Experts of a small language model.
Training: a variant of Muon for the experts, 546M tokens.
Below are experts of layer 10 (counted from 0) of a mixture-of-experts language model. Rows are named up (a neuron's input weights, with its number) and show model dimensions 0-31. Each number is 50 + 10 x the weight over its row's rms, rounded and kept within 0 to 99.
Before each expert's rows: a language model's description of what the expert responds to; "gets" lists some tokens that make up at least twice as much of what it gets as of all text. This comes from a sample of Wikipedia text that the model never trained on. Tokens count by the router's weight.

# expert 43
It responds to: Quantifiers and list connectors. Quantity words and list links such as several, many, these, two, of, and, often before plural nouns.
gets: "of ", "two ", "other ", "all ", "three ", "many "
up0:50 45 48 38 53 42 51 48 42 49 58 54 56 43 57 55 53 46 35 58 52 59 60 44 52 62 53 28 54 51 71 32
up1:59 43 41 59 33 37 46 34 42 50 54 76 48 64 50 42 69 65 56 47 53 33 40 52 45 52 42 43 50 54 41 61
up2:39 39 45 29 49 46 39 53 40 58 55 53 40 41 47 62 46 49 60 50 57 31 49 41 49 44 48 41 39 74 49 42
up3:57 71 69 63 57 65 46 48 51 50 45 55 50 50 61 62 63 54 50 45 53 55 22 39 42 46 63 33 49 48 36 50
up4:61 57 56 63 43 43 48 41 45 62 39 60 31 51 56 50 32 55 59 56 43 71 49 54 58 35 53 61 50 48 66 34
up5:45 44 32 45 46 41 51 62 47 42 63 32 68 61 56 42 25 42 51 59 66 36 37 57 40 48 48 56 64 37 23 41
up6:64 51 50 54 45 48 54 56 61 26 40 55 40 56 54 52 46 54 67 38 69 45 57 46 62 35 73 45 40 50 54 47
up7:56 33 21 48 18 34 58 38 37 60 60 43 34 64 46 45 63 46 50 40 34 47 37 42 63 57 54 52 43 45 50 50
up8:67 61 50 54 36 66 44 43 53 50 55 47 73 53 42 29 32 65 52 58 62 53 26 46 64 55 53 49 48 35 47 28
up9:43 24 41 51 64 36 39 41 49 48 64 29 32 49 43 61 44 53 45 55 30 65 53 60 59 55 52 68 44 56 62 44
up10:54 38 54 42 50 46 60 60 43 46 51 32 53 44 68 44 43 54 54 42 47 59 64 46 56 42 44 71 63 67 43 37
up11:45 36 42 62 69 45 46 39 36 66 64 47 47 49 57 35 52 41 52 65 62 43 45 52 37 33 62 33 73 63 43 30
up12:47 35 34 45 36 37 45 50 39 50 67 57 40 54 43 69 45 55 56 35 59 65 50 38 49 61 49 47 39 68 49 32
up13:49 54 45 57 48 49 55 41 49 49 59 58 61 39 64 52 30 58 60 36 61 46 63 51 50 45 50 57 56 65 35 45
up14:45 56 54 53 24 61 55 45 50 65 60 45 69 70 53 51 44 37 46 46 37 44 44 55 58 68 63 50 52 49 52 51
up15:58 59 55 41 53 55 55 46 63 47 39 45 37 52 39 36 31 32 36 38 45 66 48 41 55 40 49 53 39 48 57 66
up16:40 55 62 54 66 59 52 53 50 55 41 46 63 46 45 40 49 65 46 57 52 51 40 51 57 49 27 55 35 39 45 48
up17:50 39 34 39 37 38 56 39 59 57 55 37 60 41 55 48 38 57 48 48 58 52 54 53 33 54 44 51 55 41 65 49
up18:62 47 27 42 53 39 43 52 53 55 67 45 39 65 49 68 43 56 43 46 47 55 45 53 58 53 43 43 58 72 43 41
up19:39 67 36 58 53 67 51 47 36 42 51 57 40 58 46 62 46 59 55 41 46 65 39 65 60 41 41 68 35 51 60 53
up20:44 60 54 38 43 49 56 49 59 80 61 42 49 29 41 61 51 36 35 39 67 49 57 54 41 69 46 30 47 50 50 45
up21:56 50 36 48 65 38 55 57 40 47 38 58 41 48 64 47 43 44 42 42 63 57 42 43 74 46 40 31 37 54 38 40
up22:61 44 43 47 56 52 41 50 46 67 60 64 39 51 45 48 60 60 66 34 28 34 50 63 45 48 45 55 42 47 42 45
up23:60 44 27 45 70 52 48 46 71 38 60 63 58 59 35 53 55 45 49 42 43 52 44 35 53 49 56 29 51 38 51 42
up24:33 41 42 49 42 49 65 39 45 53 50 44 58 48 78 52 68 52 49 38 61 37 43 56 52 51 63 46 51 65 45 45
up25:41 66 47 62 52 59 40 42 50 33 51 51 54 45 61 60 44 43 49 33 62 37 55 51 52 54 52 33 56 53 63 37
up26:47 48 58 45 45 53 67 45 52 70 39 51 41 45 38 52 67 39 52 54 42 53 47 64 38 54 28 38 53 40 48 43
up27:56 46 50 48 50 53 41 40 61 29 51 65 61 52 46 62 64 49 24 50 53 51 50 53 52 45 56 54 55 36 47 30
up28:54 42 49 58 54 41 59 51 44 56 57 53 41 58 59 50 72 39 46 37 68 50 42 42 73 51 37 47 61 54 48 55
up29:61 56 41 35 59 37 41 54 52 67 30 43 46 47 50 52 71 42 49 43 61 29 46 35 60 61 27 32 59 60 52 31
up30:52 57 37 40 53 62 35 46 41 32 54 50 75 61 45 54 50 54 24 45 60 45 61 55 59 43 43 55 56 50 43 44
up31:60 50 55 54 56 47 59 44 49 36 55 48 52 74 51 53 31 54 19 56 57 54 44 54 58 61 79 36 49 41 65 36
up32:41 44 38 59 47 37 39 53 71 51 45 67 46 59 58 62 54 30 22 60 48 54 60 40 62 59 47 42 63 52 51 29
up33:65 25 49 38 39 61 60 45 51 61 55 33 37 52 59 34 34 36 45 48 41 56 52 57 46 27 65 27 56 29 70 51
up34:64 55 42 51 50 52 49 54 54 57 55 56 46 53 52 50 53 52 35 45 58 36 39 53 51 68 38 39 60 51 46 38
up35:78 64 47 53 53 58 43 54 31 55 55 57 74 65 55 62 53 49 46 52 39 46 44 29 66 59 41 37 50 32 52 40
up36:55 54 60 52 52 42 55 45 46 58 50 56 75 61 38 31 54 53 28 54 59 51 50 37 54 48 41 39 53 63 48 36
up37:47 39 50 56 47 52 52 32 70 38 55 57 61 62 63 65 77 54 39 50 44 49 56 44 46 45 55 44 67 29 53 45
up38:60 45 30 50 52 35 40 63 41 47 58 45 51 43 34 27 48 41 64 45 38 45 56 47 43 45 48 37 64 68 45 44
up39:52 40 64 43 61 35 42 62 47 64 50 47 50 24 35 44 43 60 52 51 57 28 57 61 60 49 41 57 53 53 40 39
up40:75 51 67 54 37 23 51 53 51 31 57 33 45 65 51 58 51 68 39 53 63 43 54 38 46 58 55 45 56 57 62 47
up41:60 37 53 57 50 43 43 28 45 62 45 52 54 49 71 45 54 43 54 39 41 53 53 54 69 47 52 43 51 66 35 49
up42:34 59 65 53 48 39 61 44 54 67 55 33 41 54 61 63 53 61 37 44 60 46 50 44 47 38 43 40 64 49 60 39
up43:49 55 62 50 55 58 57 52 53 52 34 48 56 52 55 46 47 48 54 53 49 29 23 52 57 38 63 38 49 40 42 43
up44:69 48 49 52 45 44 74 54 47 47 49 47 54 46 45 27 50 43 34 64 40 39 38 39 36 43 35 36 46 54 46 59